config.yaml
num_hidden_layers: 20
hidden_act: "geglu"
moe_layers: [0, 1, 2, 3, 4, 5, 6, 7, 8, 9, 10, 11, 12, 13, 14, 15, 16, 17, 18, 19]
router_score: "softmax"
normalize_top_k: true
init_std_router: 0.00999
lr_router: 0.000926
vocab_size: 14833
norm: "rmsnorm"
beta1: 0.95
train_tokens: 328700000
max_steps: 5242
dataset: "wikipedia_en"
Below are experts of layer 6 (counted from 0) of a mixture-of-experts language model. Rows are named router (the router's row for the expert), gate (a neuron's input weights, with its number), up (a neuron's input weights, with its number) and show model dimensions 128-255. Each number is 50 + 10 x the weight over its row's rms, rounded and kept within 0 to 99.
After each expert's rows: a language model's description of what the expert responds to. This comes from a sample of Wikipedia text that the model never trained on.

# expert 17
router:45 49 53 53 48 51 43 36 59 56 55 40 56 29 57 63 57 71 52 51 53 46 58 45 45 51 40 56 39 44 24 51 67 33 36 40 54 52 68 45 47 42 44 28 60 52 39 49 38 41 76 45 46 43 48 59 27 50 49 45 39 48 52 57 55 43 43 43 44 65 56 35 64 61 57 34 55 45 41 67 55 38 43 39 57 41 46 49 54 58 54 50 34 49 52 33 66 50 52 47 71 36 62 32 50 48 58 31 42 42 45 51 33 66 53 52 33 47 58 57 48 74 52 62 41 62 45 33
gate0:45 47 54 51 36 40 60 42 44 57 53 54 63 45 54 42 44 61 49 57 57 43 36 39 50 22 41 68 52 48 49 58 46 40 53 42 70 56 61 57 51 59 49 45 62 50 53 63 53 44 53 27 70 52 52 44 45 34 35 47 51 53 44 52 54 49 54 49 39 46 51 58 33 54 51 31 41 39 55 59 56 41 63 46 52 50 56 27 27 49 35 55 45 52 45 36 44 68 51 51 26 47 55 53 49 46 61 53 72 49 66 39 41 39 66 56 51 53 52 53 58 73 53 72 55 50 62 61
up0:50 40 43 38 58 36 66 59 48 48 53 60 49 51 36 54 55 44 39 46 52 52 53 38 47 53 39 57 49 41 61 45 56 45 48 53 40 56 50 40 50 39 62 43 43 56 57 55 50 69 57 61 41 61 39 38 48 42 42 50 57 30 55 44 39 41 42 54 52 34 48 40 50 49 55 52 42 53 67 41 37 48 55 51 40 55 41 61 49 59 39 63 49 47 57 56 63 41 39 50 54 53 51 54 64 51 37 57 57 63 45 33 45 51 53 35 65 54 38 48 46 50 71 58 63 41 64 54
Description: Family and personal names. Kinship words, titles and given names in genealogy and biography, such as brother, wife, father, Sir, Edward, Lieutenant.

# expert 4
router:37 67 28 60 59 62 47 63 34 46 51 40 59 56 54 51 45 41 50 49 50 50 44 61 31 34 42 53 40 46 33 47 59 55 43 49 40 28 46 51 60 69 54 53 62 51 20 56 49 61 45 47 51 51 64 58 48 54 50 54 34 41 39 61 52 53 55 39 48 51 52 59 53 64 56 65 28 46 37 52 53 48 35 56 48 46 35 65 39 38 59 50 53 50 51 59 40 44 45 58 60 55 31 38 39 49 50 53 59 60 40 71 55 38 33 43 58 72 57 67 41 55 49 52 65 56 62 63
gate0:48 48 41 51 62 55 48 31 45 50 53 47 40 45 58 46 59 46 61 42 67 51 60 64 46 56 75 42 49 49 53 48 39 40 64 32 44 44 48 75 49 48 39 60 48 38 40 51 52 18 57 55 47 34 41 37 39 58 46 50 54 48 65 54 42 71 39 61 44 58 36 28 50 53 61 54 41 55 43 48 60 39 44 39 32 38 79 46 43 61 53 35 56 66 64 55 42 33 51 45 61 59 54 58 57 54 67 51 50 53 56 68 42 38 36 35 44 52 38 39 49 37 56 44 58 63 40 56
up0:53 47 54 64 48 56 33 39 58 66 48 71 51 70 52 51 48 51 58 62 60 49 54 64 44 31 51 48 52 38 52 50 54 54 40 38 43 58 47 44 58 45 24 57 50 52 53 48 53 37 58 49 39 53 57 48 31 34 54 50 51 61 45 48 34 41 65 47 51 57 37 55 47 57 43 43 46 48 50 53 39 60 51 41 70 57 56 42 51 51 48 52 72 43 48 40 53 41 53 33 61 54 46 39 43 61 47 49 53 62 41 41 37 59 29 42 61 55 54 47 31 40 57 32 50 42 51 51
Description: Biography role descriptors. Nationality, profession and career words in opening sentences of biographies, such as footballer, politician, painter, member, debut.

# expert 30
router:46 53 64 67 38 44 44 60 65 65 40 68 43 50 42 67 37 46 53 78 38 40 54 41 49 45 40 42 58 41 43 48 57 70 48 65 68 54 59 40 54 67 60 58 47 48 36 52 31 61 61 57 46 66 57 41 58 53 60 69 45 48 51 43 33 39 38 39 30 63 53 35 53 51 37 53 60 48 53 64 49 62 37 54 68 56 47 57 37 50 53 47 70 51 46 54 62 62 45 63 59 43 39 44 49 33 31 47 57 60 72 33 55 34 48 59 54 71 38 43 50 59 47 55 52 59 35 57
gate0:57 61 37 43 46 50 55 32 42 48 51 55 42 32 37 37 50 47 42 56 41 48 59 41 45 55 47 44 45 74 65 60 61 47 43 44 47 52 65 41 64 39 31 51 46 49 56 52 48 45 59 54 53 54 51 35 59 58 60 42 49 57 42 64 60 71 44 55 57 51 59 33 53 58 46 51 55 56 57 40 47 25 42 43 66 27 58 46 49 55 43 58 43 41 50 25 42 58 48 58 56 40 35 59 52 60 53 37 42 52 45 45 45 43 33 51 57 24 68 44 51 66 60 53 44 36 70 58
up0:61 63 65 59 54 68 72 35 56 51 59 61 56 59 51 46 50 48 53 48 58 66 44 49 49 52 45 57 53 45 55 47 47 35 46 35 60 57 68 44 65 51 57 45 42 47 37 58 35 57 40 43 59 59 44 48 51 54 38 37 36 65 50 76 69 60 64 45 47 57 43 59 72 61 37 52 48 46 49 48 51 46 49 56 33 49 48 60 32 58 45 37 35 44 44 63 45 45 53 58 50 55 51 47 53 48 61 50 41 56 48 60 41 42 64 59 52 62 44 45 60 55 38 57 45 46 41 52
Description: Mid-word pieces after articles. Middle word pieces of common English words, often following the or a, such as Col-lect-ive, Sur-round, mer-it, ref-lections.

# expert 27
router:63 54 52 45 44 43 46 48 70 57 17 44 48 58 55 49 70 47 39 66 49 60 44 74 46 43 63 35 51 26 53 52 47 42 51 54 43 43 49 67 40 40 48 43 45 34 61 36 46 49 61 58 38 44 60 63 31 56 41 34 48 62 49 46 56 78 41 66 51 44 48 54 67 49 43 59 50 44 52 42 56 27 44 40 68 54 43 40 41 50 57 44 62 51 41 42 53 35 59 62 57 29 48 39 37 76 28 51 56 52 59 51 71 55 33 45 68 54 45 52 46 45 44 57 36 41 53 46
gate3:69 35 42 42 53 43 64 49 52 40 51 53 38 64 36 31 61 39 39 61 64 52 57 40 35 53 53 43 61 51 50 57 66 57 56 46 54 57 40 34 37 41 67 36 49 46 38 53 60 58 53 60 37 41 51 50 49 47 32 47 41 39 44 47 59 52 68 67 56 51 48 33 63 50 46 45 54 65 33 51 57 32 69 62 59 54 39 26 41 55 57 59 45 58 57 59 53 52 37 49 57 48 48 56 56 62 44 46 44 30 55 54 61 44 44 36 63 39 54 55 45 44 54 58 67 51 42 45
up3:42 59 57 58 51 58 55 55 58 35 38 44 52 25 50 53 42 38 39 41 30 40 54 54 50 48 56 45 46 61 65 62 49 41 60 42 40 52 63 44 46 43 43 56 47 39 53 42 25 46 50 44 41 54 46 61 49 49 50 47 44 60 24 36 53 42 42 48 40 37 65 24 58 47 69 41 60 65 39 43 34 46 38 66 39 58 70 62 43 47 54 58 41 48 59 62 55 41 59 51 64 48 42 62 45 60 48 45 32 28 60 44 44 45 63 53 48 41 50 29 59 52 53 61 49 35 53 49
Description: Name continuations in lists. Later pieces of person, team and organisation names in sports tables and lists, such as Cole C-uster, Mark Jackson, Racing, Festival.

# expert 28
router:42 41 53 42 44 74 52 47 56 55 39 54 50 42 76 62 40 57 53 49 36 43 41 46 37 40 54 51 44 53 42 42 63 57 48 56 54 37 58 36 57 31 61 58 66 43 43 65 30 53 62 49 40 40 62 52 60 52 65 69 41 36 56 48 59 48 50 46 53 42 30 50 61 54 35 52 44 33 48 45 50 60 39 48 51 51 65 66 46 53 35 40 39 39 52 61 58 38 45 45 57 63 43 44 56 41 35 31 56 60 48 46 41 25 50 32 65 64 47 62 45 50 46 38 55 52 54 17
gate0:61 29 51 58 50 51 36 55 49 51 52 43 34 47 50 53 81 53 44 37 36 50 54 48 48 50 39 55 47 48 66 41 57 40 67 35 52 61 57 57 27 51 49 54 57 44 67 55 45 58 53 39 38 34 69 73 39 51 61 38 52 51 67 55 50 49 60 51 49 54 53 39 44 57 71 46 38 43 45 53 46 55 55 32 34 58 47 70 47 44 62 60 36 52 46 40 54 64 47 59 45 51 50 47 56 61 67 74 46 32 42 55 31 53 52 60 40 61 52 50 42 43 51 34 33 42 53 51
up0:43 75 35 43 45 55 58 40 34 77 29 43 36 61 43 43 49 46 48 39 65 44 62 42 47 46 30 48 55 52 39 50 47 41 51 55 30 52 56 55 62 50 38 44 51 48 38 37 58 52 37 57 61 54 53 59 72 50 45 46 52 44 40 55 60 66 57 53 47 55 61 58 58 60 33 40 49 69 55 64 46 56 58 32 49 67 45 46 62 47 32 54 62 54 55 37 53 63 69 50 59 69 40 47 52 58 44 43 49 40 53 51 53 36 44 64 39 48 47 50 41 50 57 47 32 54 53 53
Description: Sentence and table openers. Sentence-initial articles and words like A, The, This, According, and table separator rows or heading ends.

# expert 15
router:59 43 55 42 60 50 70 52 56 46 65 49 50 34 43 43 66 39 52 44 51 70 61 56 53 45 38 55 45 78 51 42 37 58 54 30 45 50 64 58 61 51 44 67 45 50 59 51 58 51 56 32 53 49 46 40 54 45 57 51 53 61 51 57 44 50 56 36 61 65 41 45 36 51 51 58 47 39 55 40 58 53 58 55 17 72 53 38 54 58 43 62 56 50 43 40 37 56 49 44 54 43 40 53 60 61 44 42 41 41 40 54 49 38 62 56 60 32 40 42 45 56 59 58 65 44 46 38
gate0:47 63 50 64 53 53 42 58 52 53 52 38 38 62 32 60 67 39 37 32 55 65 54 67 43 50 50 41 46 44 44 37 58 53 60 48 36 63 44 60 48 62 57 54 56 59 41 53 44 41 34 52 54 48 44 48 51 51 45 29 62 55 58 38 44 53 67 60 43 60 42 52 61 56 55 63 42 44 45 44 54 30 52 44 52 44 46 38 63 52 76 45 52 51 54 41 39 60 55 45 40 67 42 54 39 39 54 48 34 56 58 64 51 37 31 56 48 50 47 53 30 40 40 49 34 44 29 49
up0:47 74 48 59 56 49 47 45 25 48 58 50 55 59 57 35 44 35 35 54 40 43 66 47 42 50 61 71 48 56 55 56 52 27 48 51 43 28 47 55 60 48 33 49 57 44 37 63 41 40 60 70 33 60 43 15 40 45 21 40 65 41 51 59 58 64 42 48 51 51 66 62 57 55 43 42 55 56 60 49 53 60 59 49 63 41 41 59 50 40 51 61 42 53 26 37 43 47 58 43 45 58 41 48 30 61 45 59 56 42 66 72 53 63 49 34 49 55 44 42 55 54 48 46 51 57 33 65
Description: Clause-linking function words. Conjunctions and prepositions linking clauses or comparisons, such as than, since, until, During, before, plus pipes in score tables.

# expert 3
router:70 49 56 39 62 62 45 55 53 50 34 49 62 42 21 53 48 48 44 49 54 52 61 39 69 55 61 42 50 36 58 50 45 59 57 58 53 34 38 40 40 41 45 42 46 43 56 39 50 47 57 36 38 55 61 64 53 52 28 48 57 47 36 48 37 59 32 65 54 56 55 56 42 45 42 36 45 54 50 52 58 48 53 48 53 66 48 57 43 60 52 64 62 53 24 39 63 42 40 52 59 50 44 46 57 49 54 67 29 28 58 44 42 71 51 52 37 42 56 45 54 46 45 45 40 63 55 50
gate3:51 45 51 45 55 69 58 30 62 50 50 55 70 63 59 45 61 59 39 48 59 43 34 60 53 57 42 52 48 46 59 71 44 50 62 33 38 58 43 58 51 40 52 54 46 45 43 57 46 49 52 48 48 43 26 36 60 48 47 53 46 45 41 63 46 57 41 56 52 59 50 49 55 42 59 59 67 34 55 53 60 49 39 39 48 51 56 51 45 37 61 34 52 46 47 29 34 62 60 38 37 38 69 51 53 53 60 41 52 53 74 36 56 66 50 62 63 51 50 46 52 60 52 46 50 54 41 46
up3:61 59 56 46 57 65 29 33 58 43 50 30 65 56 53 53 57 72 45 51 62 56 34 56 51 47 53 54 61 53 45 74 48 65 69 63 57 52 63 58 59 54 42 51 59 48 50 46 50 45 58 46 64 50 54 57 56 46 61 39 53 51 42 49 47 41 52 44 52 57 52 57 52 43 70 56 69 34 54 46 36 31 45 42 42 74 43 71 60 38 57 56 53 56 59 42 31 40 60 32 52 43 61 71 50 64 46 40 46 48 60 40 56 66 50 46 56 41 58 40 31 55 50 34 41 55 39 52
Description: Name-initial pieces. First word piece of proper names of people and places, often after in, to or a comma, such as Las Vegas, D-over, Lic-inius.

# expert 20
router:38 33 56 44 57 61 49 52 50 31 66 47 54 47 57 49 67 53 60 57 42 67 53 50 59 54 38 42 41 52 46 47 60 36 52 42 47 53 59 52 56 52 66 61 57 45 78 44 52 59 59 62 40 52 57 44 45 52 61 32 44 61 60 51 46 62 57 35 44 46 32 55 35 62 60 62 46 54 32 74 52 50 52 48 55 58 45 47 42 54 51 45 56 29 61 44 64 31 72 42 57 55 45 46 57 47 45 37 52 61 43 50 56 39 65 50 51 64 51 45 59 54 62 68 46 43 51 45
gate0:42 40 40 52 44 40 56 70 61 50 56 39 58 68 58 61 52 57 58 61 72 57 60 53 50 56 66 57 51 61 48 66 64 50 57 42 59 50 48 58 46 42 42 31 50 66 52 48 57 50 54 44 35 56 60 71 46 55 32 40 64 34 63 49 53 51 45 44 55 60 49 44 32 55 51 56 36 55 54 41 43 46 63 48 32 61 38 52 64 61 32 43 54 50 47 56 40 52 52 50 54 57 64 50 60 43 43 51 42 36 56 42 60 57 35 43 57 47 42 58 53 54 43 40 38 67 54 37
up0:55 42 47 44 55 59 56 44 58 56 48 34 48 65 55 48 62 51 42 65 51 66 53 57 35 41 55 57 60 53 48 34 57 50 57 36 48 58 64 57 50 62 35 31 59 42 58 43 60 49 50 53 54 45 54 50 50 43 58 50 53 47 57 36 53 44 56 45 72 41 63 45 36 51 45 35 38 58 50 40 45 46 39 46 42 46 16 48 60 36 50 47 39 66 48 54 61 46 43 39 61 54 61 51 62 50 50 47 34 53 46 44 47 54 45 33 50 55 49 64 61 70 26 38 47 62 48 61
Description: Word endings, table spaces. Closing pieces of split words and spaces or brackets inside sports tables and lists, such as ict in evict, ration, man.